Weights of a small mixture-of-experts language model, trained from scratch on English Wikipedia: vocabulary 38403, 85M parameters.
Below are experts of layer 5 (counted from 0) of a mixture-of-experts language model. Rows are named gate (a neuron's input weights, with its number), up (a neuron's input weights, with its number) and show model dimensions 224-279. Each number is 500 + 25 x the weight over its row's rms, rounded and kept within 0 to 999. Numbers have three digits each.
Before each expert's rows: "comes after" lists some tokens at least twice as common just before its tokens as in all text. This comes from a sample of Wikipedia text that the model never trained on. Tokens count by the router's weight.

# expert 14
comes after: "20", "19", "18", " he", " it", "17"
gate14:499483515513526517498511467504495471549508461511477484504546477518518512522526530508515531501517540481538491501501472516523497491460456505479569504485509499503553565483
up14:485520502498456495492552494501474497489447502510486467536545459545541551511544486496476475516506510467499519502456492475516448505542496551495552523514484468502529573482
gate15:495477465452495463470565497511488470496467504506465465511510454476530427474481504492511514520491514479486530536535455500488494489481514514508508508513495510451524517424
up15:498471568529467510548453454491493487454507491485522532481514505511479502498496511495480495480531499556569464479480488513456507497499490474517488538517499513517511478507
gate16:502514512492493486529472533510544497491473520520531514498495535511469485519500521502446458483530514509534537505517502462480482470529535505437432511501480474469532521490
up16:486536506532492489521471528533534479503535504525506459500510528503487514471528492447479462508493485473459487488474461467500521526548522519463480515461524512474509514508
gate17:550535494505541538499480525480439543481546526497500520523464505527449491444509532486520503531527516552479506510515512522508500453482494482524483472494488539538527512529
up17:500494496483509481508509528498510463518491463449501543474483475506480524499524485515475502499498488499477526475496478516512435483500488510484409488492507532544540515544
gate18:487545504531526504539455596487520525483519472496497456490498490485437522507494472448490500530528500477494486516515482488500504477477509530486482536546562485524506519499
up18:464472521485460502496502490523538452492486540504509515489482493492467521480476487512476499479499503537491506526517487466500488442504509497494456519471454501508511459527
gate19:545471505501492497489528461510475510541505455464498520514503543458529495521503575496478516508530470532480473521479489512502527508508492500520492548521507486497471509536
up19:519511529500479481488508480480525476521538452526473510499528467530538486505466489467507497517465518497461468543470502533477508545474509463528495509498506455510478519476
gate20:478498470473507482490495507511503493493482531471500511513515490473519489477514506503466491455484487519544510480489491513513483513450483466488504483487542481501461485518
up20:537489425519511494513517511489519563529440469524492495487533507490491491519500485507484483493506469483511531487549476501480478508490489495494508476496477497497540506496
gate21:487444482504438518489525538488498510475439490526552498489517488537497516455479488477472500544500484458525468541460504496504516533524492500447490549530506506490509482499
up21:482516504470519504515492488498470477505500518494462519440535480465469509519532470516509493488499516539510491507551522465491511514509533492503482495495523463448527539513
gate22:486484501489471507533516480512455461486482498496531469489537500512531484523495526518491528476505493457456575491503483456455524473498496527497467478474546477467511496475
up22:522533503512508494496480533468546509467549489504468520482433489494481479456490467454522486562478497525522492548459496476496492551498522452512517527479465546491495484509
gate23:464476517471496498464520478525511508510492472482524519448490494520536513469487474566489508491506500491489546512500487541495472500530503482484487528534461482506516534489
up23:531521529495489530472510563479488506509504499541459504514469507527530493487485527517531493479504497472429497519483502477479510504490551447482516521519492492502473470523
gate24:561521462463540505512498514510493500526463520497488551530515435471522524514485469513494489497512476501507499533516489532498490485511481511474512511479502516492484541461
up24:492522507474476479463473513526525518503499488481542566474495550511468520534486500493493489499499531513452479571520473480542483488514492461462454504522480538497498514532
gate25:538522499497538518512507545479436489485497521482495532512496491497481478499472502502550480466533487502482534539511482471502503509497489492486485524482550519511463512512
up25:501496490514519471518533479492520496468471508481483498488520514488503553458467499501469537480512520534520538536505489494466498519512498494460485524483512493487507521496
gate26:489488499514515506463488535527501467498456491503470514522452484459475478512475508523510505493543483502552526512482474526519489515479494493529477527493506495485514500502
up26:533474436517503537457525544503563500483508497515481485473523439461556521481525472518508507538496440501523498459504520558508546461491470498542531507536531460463507518492
gate27:476493468488499503460563508531543514502486508451501479473506474458524494485503493541468550506497483503498486514525543481504510480521516528495532463496502518523504482509
up27:513485518492465465535486483488460478498507508500495546514507454497493528490553486502510446476476487522518495505473495530482467522467467487478494506501539516510556515497
gate28:470500515495555484482451518485507503523482511485517501541480479524462556538519498431492467510525506542514501496482476495537476443481461473488510504471491506506494525533
up28:529484492501490517501502542514461488466511439464528521488514481511494481486580546490472518492490478489477512503503513514458495504574526505512503504502460490484498509479

# expert 10
comes after: " ", " (", " It", " which", " it", " $"
gate14:502501528509479496500501487516493447522517438502488481491516476507530521504517482525508528503524533489491496510520492504514483475452442519496557517463508497451556547486
up14:487536512472466489487512526496502457467519510518467484506545511538565516473514494517472493514496538514496524497498511475526453501490500547488505541494486486482535517482
gate15:464480481428475502494523503515470490529504474467470474534488477480538467488458509485496552532502494489497545531502507481463489488482525521556524517502505514474519511445
up15:491487547510474483543473474497505497500536486513496533489518500526501512543500509497475520484486482565558460481481546473482504511493490488513508533522458513506503507548
gate16:482520492491505470525511533523527490486501466511551490513515540532470463505478526487449477487517508537545515526537488460500484495529515514436458517514492501482491527505
up16:477538532508485494458455516519585492494530533504537487508506523517500495509466525469504475508511518461497493478491473494511503520539511497464489509480511491499511485540
gate17:559538485494538505503465506488458527468524497504519476551493460481449505471483503477531478501542500548519512497508525528514512464481495463503476472476491508560489526513
up17:504512516494497494518522520517495487493445505467521568476504463528479494509515510518499514488474502517472544498523500520500455504545436525468425486504469479529519490496
gate18:502577456507492500508470600501515495489514485478516474487493506510478502497475474492514528561529484494483501502475482479482473466487498542466458511506519504533488487489
up18:468486530484471500518537497502550459527502544521519516507496485485481471464475485498485496520535492486509531506523475497467480466503503512500487513502488459508541505541
gate19:545482492490522474500497482514488528490508457504507532533510508473510463516504538488474464520524455545469476504522464536515526503515489556513507577495495494500484470523
up19:507516485485483479473544466485524505509509453494516520519494486488512486517489451433527495518460510498494496534444533523513487540466524456516481498494498459491476549503
gate20:498477477479483487484456519520523496487482478465524512549491488499471443481471531540504509479509489511547479499528482505522474490488487478466516464498485465475437474549
up20:525507488501497489504516524471489522517517490498462526476518468484529480535511487514479480496467506454504498502555532514469507504528475450514533497522473509481506498496
gate21:484423469496460464492556496476542480445457476471502490492517495525532535502511516485475482523466495504531524557457475537525507462518457511465487535556496518518504514473
up21:498492485482481479530505509481539470473507483466537516498493473465475498510524467507498510486530516542520454499509509445500496502514535475511477470497458509475481547529
gate22:462493458518535517501527500521496479502498465467524507474477523505509496512508470513531515467541501502464563536489544486473506519488516513508485515485507467467519479493
up22:552522536491489479517495520496525529467517500525469490506460476461477481486498498461504465530469484533491486518482460491480468546493536488530555537504516571469450479512
gate23:472468525481478488499501456520490497467490511485509495480534497514535518488516492562495493515501484522466554496492489546526481480538512505480506491536497466512476508489
up23:519486495490485490468520531499478496507517484557465473494506481529509506501456544490463544471518532484483487497473511473487530534467520483481518506478523523481447466484
gate24:586506458502530514528524502490475511484455497538506562560497475505499560498473488482467511515536466489512500511535513512508562447511498513512512511516522499509498520485
up24:501501503498478521469491532532511490489470470525514516487494530523473536547473486478494472519544519473477466548508425493544446473486531526498474522513508514464502502503
gate25:556510490484504513511544534492453486507487521473545547498489482515478490520488492527564520502502502509444504528521503474506518512524495541468486499522514512490494516504
up25:474496493487486490494551474501526497503493496466517502514522495523526528471493463496510553505506562524480541515523508489493513498530483511468522534484497493449518531478
gate26:490514504512512491462470525516515533475479500513440526502497494488479505522491544517513519477493475488520522508502492519528513483501498511498482545498539504490492495509
up26:493483457524467521443481514518546509498477501526466504485506441463513519483520459497497532547511487497529456484520501531510541443510468525527532494498488476474523497471
gate27:494449476513483502475509495523541527515470506472507507446532505476531480464503506501465492523546523538530520485548541519518477481510533525485547474542486511481511473470
up27:539494511514485481518533460462491493482479498499504533515460471546484556510532505496538481494514493523488526492486497480461465476459467497498507506470541523500535501501
gate28:462470540471530529509489539519483474507499457502493523523477506510488549529538513460473496493487465554509507449490506505511501479511505485490493542482480526515461510507
up28:533514479521474504505531504503524486466509460530524522486501494526518495478550510458472535481524481497533541498498529501458503539534508490477496492481501467491546521508

# expert 8
comes after: ",", "|", "-", " was", " in", ":"
gate14:519538512483471518536499466524506452531519455510490470493514488508516508495509505493487526490496522529509522528476504518527473453480471509467561486477539500491571529514
up14:497531524485449483520511515463504477456497510505466489526539487502549527495476496512454467522436529532483512520457463476534443502515512531479524501477481520478534498503
gate15:501473464461484497473523507487488483514518502497450457520491459468518435477445533492510544513507535469497518533489449475447508499469488495526510484509497492476543512448
up15:518488568520456477518487465495492522477480516501517513480497534520511475519535512528442513470524461552567471475494508470463495530495515497499496529507493488493500511506
gate16:491528494495495487504475522516547471488523497538549488504518536530421469443467506521463474457531495515538545499523501467522504477535543514452448526491480489492508564485
up16:478527502522495455487451516528564508496528504533490480522483521496497475499472521468491473475506504498515502478482477503514535562559487518464491499529517499483499507504
gate17:540543476521552543512506486493469521504506498484492530539502474485483516493511507474551500496514477538491508506501502501531515456495500448503497490489507480544528515492
up17:482494513482530489523506525516499497497473494458496470474505505491486494531536488507478477483487506520472524497499453500506425503522452505498436503460480516494496494521
gate18:484562505518519497495484582473549532518557497490506452502499496493442501525503473456514523538505509482486483512481496478509475479460487532488477499514534496513480472488
up18:497483508486454531516545492545551485484485555512525489479481523466482490503474474516474526513520494463530500505515507508498502479504524528496480504506531509495506484545
gate19:540488513504514517496507511502486528508493475470501548514509486444526466527487506478467500493490476494499493494498505524526527529537479534522533515533507484478517530505
up19:539491493507476490501534490552463488535529446505476494492533479497513496520458471480466478532458490472468460558488498543484529517493510501531489460483540445520464521499
gate20:512498480508494511495460471480525531472501536492545514527521511492512454492496545508497511461497466508577508484518484490516519533487501487488502473510521494484447498512
up20:548505433525489460532544516536513525526485483529478511504513477479500492501563478526494469508477505493481521475568493503451524505501502484513533517458476527473525499477
gate21:494424519523446498484528522500488515475493490488538471490506494522510526482496465505520536531459479479527486559443453460505473488545493525477489524510508485522474495466
up21:499506484495505515535491474491539479493478502497488492460490477440462504532581464509495517484514513520474501527507520437482519498501533474516459483488469516465505520566
gate22:458502487501504509493492511492475463517466503514556466462528493502543452509480502512530521473532475460473559560498509478443519503503524510492498497474527516479541507483
up22:536525503476497487509505514473546527491570480521490500517471484481511504483530498467485498532506488528511542528464474460488490507491488486527540556486490527475479511530
gate23:458466489422495480495535455537481483498488456488525532480541490505512495454505474532512509509503495504454550496528497497522485491508507474500484507502470497505490540481
up23:530473502495481507487524536508540505487526511527441457496511484516559501477454524470485505482480511480433501522477509517490517490447496488495523515500491531485459480482
gate24:558560481488521470511554528518487516525449539523500552546521455483464497472439469472490477502502508504501511529504503514504516489511475493467494485478526495507451504499
up24:493518526500445519435491511540504506483495475489528550481489533528474497543482486509504476487508533496453500527488484501507461483503469491493458504517519485494497502494
gate25:522526500471564520488518502492473510493481523517492508467535483495512462515455463485535496460492523496473496512517475487454494513477492476479515506487573495488455496487
up25:485512500461531479483515467507510486505481481484507519508523502517523516474463480492533542516534489505518502539481514488458504462502481486465500525492499508488512509472
gate26:510502495519503485489487528510480505505493513496446500521493460473441495482485506525531528478537490480542539512509472520512485497498514490497466525525533523466496549480
up26:484479454515512540462505498548548504497493477533478499477533473456535488511527497489529512533466467481495475499506493542484509499516469500506537490480541462451512493490
gate27:484470468477478526447517527504489525515487492493511483463513491511505490459504499506458509473484554523530511466583543513471524476545500529472552451477517509463505464498
up27:521499488498461476551481478504488478515482486499491556491466447494504538514520491466508442517537464502496526517430512529500463493447472467503500518471489472501544514487
gate28:453482520491527480503454514529524500508524473497517511533493509524467520547539526470494509521521503527495484492471475491537476492500485489462510506496502532506486535490
up28:539466512512461504511483524518490455472476482506500541460475491500530505479545521507488521497511494478515502499515524504448525508536526506522494526477482465509540497514

# expert 11
comes after: " the", " in", " (", " for", " at", " to"
gate14:511509499465482506529527479501510456505461458496501516500517462503525490504494507510526506516502525501493519522490465499544489463463455506490546465506497492457562519508
up14:502521514493455497492536493503502498475470486526476477519524481530565510472497504513472505514452534523477531514472512487517454496480500563523512517528456498483535496459
gate15:533503460454478499525508481512496449518488507525465488539512484499553451483464524524512508526488505501480522533515450500466521503463508511525507478494507493447526497433
up15:487466550527469473532448477473470495465507498516502529476508494508450490497528518489482518456510478517569463508514509499469496511505466488497462523498478525494505519528
gate16:468513527482481495497503526486525453474530479532528498496522505526473478486472505545451468475527535501529512501499503477491503478526510519441444501502446486465525558509
up16:502500515533493490470472504550529483481522500511517464501517531494504497477484531454499454503516504502484484467458463513520504549511515511478483491477530526531520502533
gate17:543546487534533529488494526456473542480531533486509496537471498484482513478488497500520523545552530564513479494500475475511491480442472472520463490512463511533509473512
up17:501510499467548474550524556498491507482468514439486501466458475512493491542537505518492498481472496524531543516534513492478457482519495519487434481495463512527492503498
gate18:486553495526521518512470590486512517512502499474501494507486503487469506515505479493484538553503506479526490525498466492510492467471512527478461511497536509516480482518
up18:489481484475487491502532487528535497500528525498515526455515505489457532475458501500468460490504519547500504517517503537500471428509504481510465491471485473513511486537
gate19:511495514498524501484513495489476529502509482493538529506484503485542491533468530514507529498505493538461463509476489517500498529528474501529519518514443504511506487506
up19:558499553478467466472527505493506486507487503552504499475490493491499473499497482466477519503486512491496496507458543563490504512508505471502468484492505457482488538493
gate20:501504450488471498519454504490504519501495541483497515522501515461496450484495489545500525491530471512539512516514470506491487492473501482459488463507481471514458504523
up20:485534438513473490533518506487492544527473475535493502512497483504496495533501474492427476493506490453483488498528510510486515505517470488505485507508500536503519500485
gate21:497435514499459510456572474495514509473444480503476470477537501530491530497463466517478503512499477453531505491473488507511479529532475535452514544567521497507495465513
up21:500521468511483461496487483511506449483537535477523513490476461453452499528508479508498507487515504504515450505558505457487478496522519482506521471505513488437500514508
gate22:491476465466486499495521525526491447491505493501560497465535519498529460523557489510531524487526478491471551507497480477476496490534524519495491505476532496466520530474
up22:529510515488502537483499488516535540486500475501436507497466481461491506479458500468502504506488522517500519525471486454451510556487513479493541515514516517484454477528
gate23:470468508455503491488501485542535494512457495498508512487530501507521501461489502543535549498500505493505549525482476504517482478523528469488491493541461481489513530495
up23:493497501491458488472488544485479485511510459543462439459485462551554517501503502519496489483527521497466501499508532492469514520479497490469546520509469476490476467494
gate24:561502471475530486530513514470460527532462481534489572539490445489519524485497465514480520534522515527505522508521497528517502524515467494503512523509509509526467485479
up24:487518488511452531482480492519529507504488513499509520475501568512454541568507480478495463469509504493489462552538485510508464503492499527499471524512501502485504516493
gate25:516523491491500517469504541495472501505487496470519537511516473518485494508496489475527495478544482516459524517505504484481515473530521529489496517472539505502468525507
up25:466485503504508495509515482501521487515499486488484499525503510527508536503473429525488541472538529522481503536500499510431523501521466524468519534499483476490545538500
gate26:491508519492531499465499512516472506490499488484456508509483495455487506520455532506498488465508467477524511512505470520521494508511539483506488548504503511466501488487
up26:536524463522479544473491508524557529475509473558485497459566484457537479475506490502504537551501456516510478468480506520504531496505469496524523487503544486482507498472
gate27:491485468506465516470527508526519518533462471480511472461499520476488482484513498500449539511556523508512504482520530482479473493534496502478541462510493514504486475503
up27:534530502494469453510495498481486488497518512500468543525491431518514558527516498481515432488476497494501514505463486523483496479510461496487469506480519518485542499498
gate28:439514510483508514491480493498468484547485475528478547508505518515490535498522497462477504472511534558477496511489506520542495467515470451463520539502478516499508510501
up28:529497471556492476513530540477500469447510521497486543495484470554532511475514539487497514487492486481515529490502503513480513521568516499541497505502486467496532511505

# expert 12
comes after: " |", "\n", " |\n", "|", ")\n", " on"
gate0:490531479500538555483504499460490514517513548435477505521525512463496495543500462478515496512488513491492531490498518519445485470498497469497460510477507510495503482469
up0:472499490549509471485520492479468521467496515505468485539434516521482499488492470495479483539514499485482484494479477493510508489523471492483515502454520519534501512506
gate1:513527530534525520531500480516546520493508537452529476480448524526483475526537504555521477468530494487531458459502510500507491509504500482510497476523513495505493496482
up1:487501493520454511515525524508511469488475461510471482477475500496518464500520501512475469495461485518492469513483504457529453488498497555491498508534505506533520491526
gate2:524506500490494498545496514478473470514488526495460503497504429487490513499451515546506460525481554500492470484469447497505480486493490494457499528469533514477512522512
up2:500524500494516511523531522495487490534501515464480512459524498521517479512490533514489493510516554489476514554513474489485485499497507571453474511482527499500479536490
gate3:517563461509518467459512455498509491496539484482484523493486514486485460489484497504492470468557502512510553511563497457509530505487524480459488542507542487536538470498
up3:541515520524530514470453501470532497465499509493485487497513492516476487496526480523498534457516476524499501514520524501554482530524491551450483493499468488494486536509
gate4:530528498521500504476468524485450506501486516503517524454473497528526482474469513511535467497527479509474466479471481470501513466439482519479471470504478481480512489510
up4:451549553500511489496478503525471492482502479533478520524542468500502502537516524476544497487518534488513499523531451459522479459510491502510475486516469507478491494470
gate5:526471474452511492487511471457501482468517485546493521529523468531536515476471530537509477458521490490534501471528533554459503516483515456521511518476506516497464485482
up5:503474524504446529481519448496582508498487470492537504477520507453521505494481513503496459479483475542508497521537511496524505519497458502513489440511512489507510477528
gate6:533506499492444528461511508470479522489471519516507512525460534497466519507511505538503521498459443507527543511521514508472507519508474510492481496482514482543478522449
up6:532523516497509498517490479527511508480562476450443514535476522481451514518472460541545535519512510545462488486500471493488457507439482454520465514501487506458507477525
gate7:499486475496521528485492472507506489515508458447486497506469500461520476490486466501531542501508570511537536554471481473482479509456509498494484505478495529494516487486
up7:492502474502544526462448533467471481494498506467538486485551496521474457524498540508510480505556513472563527544491498502493466470521488526497524527477494566513519502479
gate8:468464479462481507493502487496522506492502494525521511450461491491528551451539498516495512541482522531516513493471447497490490516480547477458504508514519463553511463443
up8:531509512473508494499510493460479493569534528473514470552514457536479459491478497468481484522456506471527469507465513486483528517491498509499514495513495513521474508534
gate9:455499459495412522480539507495448505486519498508495526457509521489490495443503528527518528507534491520428554535444503499516505514499464506482482491524557453518516535483
up9:478514534522489501432497506523535509499504484510498467508471476453488509523481480491498500523543497504542482501507517496493526504479466496524533460530519493510598498513
gate10:495509516501490469525492531513489526518550524484472540480518493465469519491524484524500521535450462535517487507464488514493527516495508464504454507522532477481525494526
up10:485518500501487490512510483522515491512474482465487481491462516445462494522455526506505505495508485487472512521471483538504507507529476489527501544488524492491529513517
gate11:516496494528509474559489446479492473562500490519482513481504468471525475516499490526505428522508532441517494490489487551516495506507504527481548436459515497490536508484
up11:485497542546510507476450477530495524473523495463481499506467518491464488560529506505502488464498483472491498489464502496507510512525476470480456527496467555464455515523
gate12:523493487493476465526521526526514494510518499524519556474519521483508496500518545530447498503524454505503481486502540487485506479556487515501528490480470531515507478523
up12:510517477510530509553488444524492499507491508475461473514543500505504490490495547510518465519496516509458516485485463524498437525483463530481501495468477508483530529465
gate13:473489534536473516507548459514477459497457467519522476517518493526483513499450465484512496495490531472511509475481539532508506503518450480537479462505522459489486483506
up13:536521490481520479501490502517519489461531527512524512523517496471508480462557519523484479466462486528463481488475481480552471525529472535478513543476528462484478520487
gate14:496524541496493540573490479486505437548481480535501490506531496514513493528506497518516532532541528505518512504479531518538486458466470501481553498492520529460526542501
up14:495519506479458544515537492497514448512480502519495479490559515518553508513494498471495482537475530477515505525463499482554459519487514548489500503486468481528546497487

# expert 2
comes after: " |", " |\n", "\n", " is", ";", " /"
gate0:487547481489522553512493516491494525497501542458490493514538495475533466541477492457532503507505519489502501476505502534455474467489521502503522488467498498486514509449
up0:501541465526515515493490499445472528451485556509489502505462507504489490510502474490470476542502509537475502495514512501563499474473518500485524532516496495509462497497
gate1:522516509532501536512512463525510512516506530447540463484474521519447484545488529504525474455526514493520460498525504512493467517498484486461481492526516549526503493511
up1:468507515516436503500518513537495457500478457494481471508469480499495490520489506499500490496460498503494475511502506470494436492516467522492491515493488501515526507508
gate2:478517535483509501521449494527484486488485478521458525502526493475522462517493481510485480492491531470477492498477497486502505488476493527501515506427528489485512519479
up2:507494492499496509502518513502500504529540504496467524473520538526540479519508503458507502525506497522509517521528479475474469468509478528465488496481499516566501553497
gate3:510540486499562488483523474504523519487525506493485517522528509482498485487517529499499484465586497503518550547567464438507536500482512503473475472492524498526506506470
up3:473529545499532514508495467500539483491516554489477506507527527490494459524490461516503558442525455541494520503542511465529488526507490536493450517502472503486505507535
gate4:532534520498528476481437515490464517531484489490512523488490487531526499471503527509554472455499487522449515463458503506489493441478484527502491495527504488507488505476
up4:462522540486507475519502518502509516476506506537466530509513447507499497530517506473513487504491504495449503521530493492543476472493480512521518490491465528513501502506
gate5:487473467478515541530499498497478498490539528542508502511531466529529485509489525479506473502489462483479462485531503507456471478507516462532537501489494486482490448503
up5:492501516476486499456534466493526497489505452472524539489497464468495503509503519534488490470472487525554509538519472518536503504515478513516486440519532518489537483549
gate6:526525536498458520460486521482451501478469469508492459516449508501484458480491516494521528521466478519500501462521485524487523548495484511497463499484541536536468493474
up6:529539522492508538516515499568500499484552447455449554527469525465466472501481470521552514488512483536467487484493495506540478487472487457520473530530487524512511479487
gate7:500506484503478516485511484519492497507490432475474487479459528458526484501493501534494542492505524451486507541485491470472505483482505503505462546521496537540545487467
up7:480537500490545533454458532470516507496530495483519549475579526522468491529500501492543471494535486451517505496518491519550489454532519544506512501463500519470518492479
gate8:451486485470481525488497474506546527484493459528540485455465525495517533459514501481509529516493505531483484483478462489499486518470549500461545522506529490519547476417
up8:507488528517493488464523469466495483551528544498452447533526437501493524525467501522464486528456528461531469511482520517488564533497484479508513519541474494492436511535
gate9:465524510524407490476561491516464468473468497473528522458496506509520549462503542493463514487517480511468559547467488494516497499497501487493476464486559480517529518545
up9:466510556512501476510501485540520509496529542564548466506493492460479505509517500486517505490520475483526476491518521485484530498464470509486502482534509503508556497526
gate10:492482530512490460511484513522465502530523494479479515510547520489477482506537502510505517560472471486512495483454484484543515513479514465504492535517508496502522499487
up10:510522502505499504484534499528511505520489483513498471452484510479495519465478525555534517485480501493481486505498520547514498475518460500516525510515546479492555509530
gate11:508488518508505475552499471500478481559505500522522508467499467466482522472495528501493452532461510505502497477482532534486519506517491520507521456507517466514528520504
up11:476510528549517463469445478479498523520522522483460472555523521476473476526506492509529471527520502528500483493511539518503518514506529486480490511517475527499486501497
gate12:530473473503464494516506483538536483512493496545527537505554507462498462465521509486469472560530453500513478485492492446519492470550482558494534506511459516492498518514
up12:524499539512515513539515491549510471499472517484492482512490512523505526473482537518496432496498537529471510447485507519481472504489478492530494479479483516505549499481
gate13:503515513503470513500513478521510489484438479535518481524507489522526500493464489457475516485530480471548525461534496498474498484500476493519484447516533494485493503465
up13:513519533488512495502505496514517474494516472483506543539504507482480480488509540509504458495479451495464476496441487500542499534506460497471494561465509485492479520515
gate14:526493530491466543563499503525458470528522470504504490468504491491502536533506478504529533528521513491521506511471524497514495456470468509489533502453541503493556532490
up14:489504525501453508538516534545485453445503490537479506534542491516550533492513491462494491538475523529511504509464493470534483518481497531495478492480483495489555499472

# expert 4
comes after: " ", ".", "==", " (", "′", "–"
gate0:460553472503511538501526503499494538505518497426509492512546510492484473572516468458511505530488523522521495482536507508456477467538497418496497515486495557482510489452
up0:519520442525529497479509487470486535467465538500518509491442513510457520483483463514506483539527517552493493485465488496502498501508504509457529515501481515553495535501
gate1:507498520501544550515499486488517537516509522460531479501464531487484470526498533544538480496491481481516450478510532485487503508519498476483488456559525495510477502488
up1:458500509476448473503513538527483451499478476522450466490461475504509486501495527490482464493457506495490471531478525466527477490507480504486505454527496493539528508516
gate2:493512515474489455531466482522475486493506479510443532494532501479511461503522500520494468500501516507476498487540493474497510484464485489475481504426557491469508524533
up2:504502515505513498503504514513480499526517490470445504451520506519511481505503488505480512499515528479494517502509491534491494474506476518473486527475518498537497527526
gate3:525553471506534483479514469489541508472534500501497494549491488507481479501510504507481472471560500524502572536555518500502524488468502480484490508502512490513504491479
up3:471512530516538494489464505475552525508487525484496477509506516496496514516517485489497514427531481517494523529555523499542505533488467528501476486479507504490498482517
gate4:574508554516520477482483538469447516494501515443523543460473492510516482474495513496547488472530466512491530490480517508478522487484494528546498470538540494497506476517
up4:461499527491497490534490527493488484495496478506453493527528486517536463562513505479533490487507519460465516540514484479481482490473492527462512487474472548461532493499
gate5:514476502485480526513471497462483452469536508527477534530544471529558506492490526513492482522512506525517468468532559538455486504505519462566522527521497516493497470495
up5:490489514479480513484534460486511458513474487476533522457474470445535491466532531500503477477484495531522502502525494503520498486497481488516481469486470499530534452533
gate6:521501506476448502459485488499481477476455516502493501528460535529460508489518494498482512507478472502498528500497507516484511517495491521518445486501510520495476453469
up6:526525506490518483493486468557485533491564489449468511525476505502460495506478501496534511485513529529462494482509516518493448505460490449526455522491482511474458463498
gate7:488515475494503540459533526488496509530503447452466504518478506463495481513502512508509569521524526493467509535504474475509523484479509515482451493497509505484474517454
up7:509527518495542510501444513467491489483549496492492520461565495501497443493485529464499496483539523468509530494513469515517513460519507547469492493487544542515504493492
gate8:445463457480482542467510475492518489511507481522493527457484501510534507442535525496510515565500508528489500452501447490470492498511543500485565518496507493536520475466
up8:541500507525477442521510480438490480548526537494469462559522478535487493491469520489496485516464509472519469480464534487459534527514501465514516504495498522469468511512
gate9:454520492549442533459525487531496484455488510481512517432461532500471552462504515493463528458525471518468542528412477502544514506517480498455484507505563490507486544496
up9:475509515560495527499506489530541499483520487549541465516491471453473523531496493493493463534518516489541470490538514542518513502494488499515477469511496504510546518537
gate10:494514526515495485523485525539507502478527490470498518512543490464464491499506483550478520514417459475480477507496507493530518495490519452486496494563501478504527528520
up10:499531510520495511505541489545527484484478486493475489460486493482476522495476541554501521484467523464514520475486488495514518461505484487554491508501519514489532482497
gate11:531484495503467535542517479518488470557452504479506487467511482475503482484537521512492489532460492495525516490504545525497475484487486504527531427496494491467548526495
up11:508505534514517490479420492499469502522500527483475496511517491471481467543519521489507461481482468481503491502510548491524516493487507493497486539501471508512453526512
gate12:500495498503460506536512521532532489474491484541546562530514468480498499479493527528499468532492432507525517500498519492491554457566501534545519477513468471500504512519
up12:469504498529523462522474469502501483469503524479449490484497503500540474449454537480516459511495496500461528477500487523500437503504489538509504469495474488505598532493
gate13:514478495536468496524541451490515468452461470514489511527503502499482510508499483483511492495497511548505536462515522542469490511501455475538509436493494476457492493533
up13:523528492476506511459511509514493522454502487494514520526523495505489488475499493512493436481488472536476487510479499513560487527516466487476515525487555475487515511517
gate14:480524515494480531517502479520524463514487477516502521444502488487535526521536516513512520528492509497522521481484504521526508495456477505480531485501507504497515556514
up14:472568515497443501523522505478529445464511498564492484519501493530532541486523493503483473524481508523510516493470485451539460504512511533498497510498470488498498524490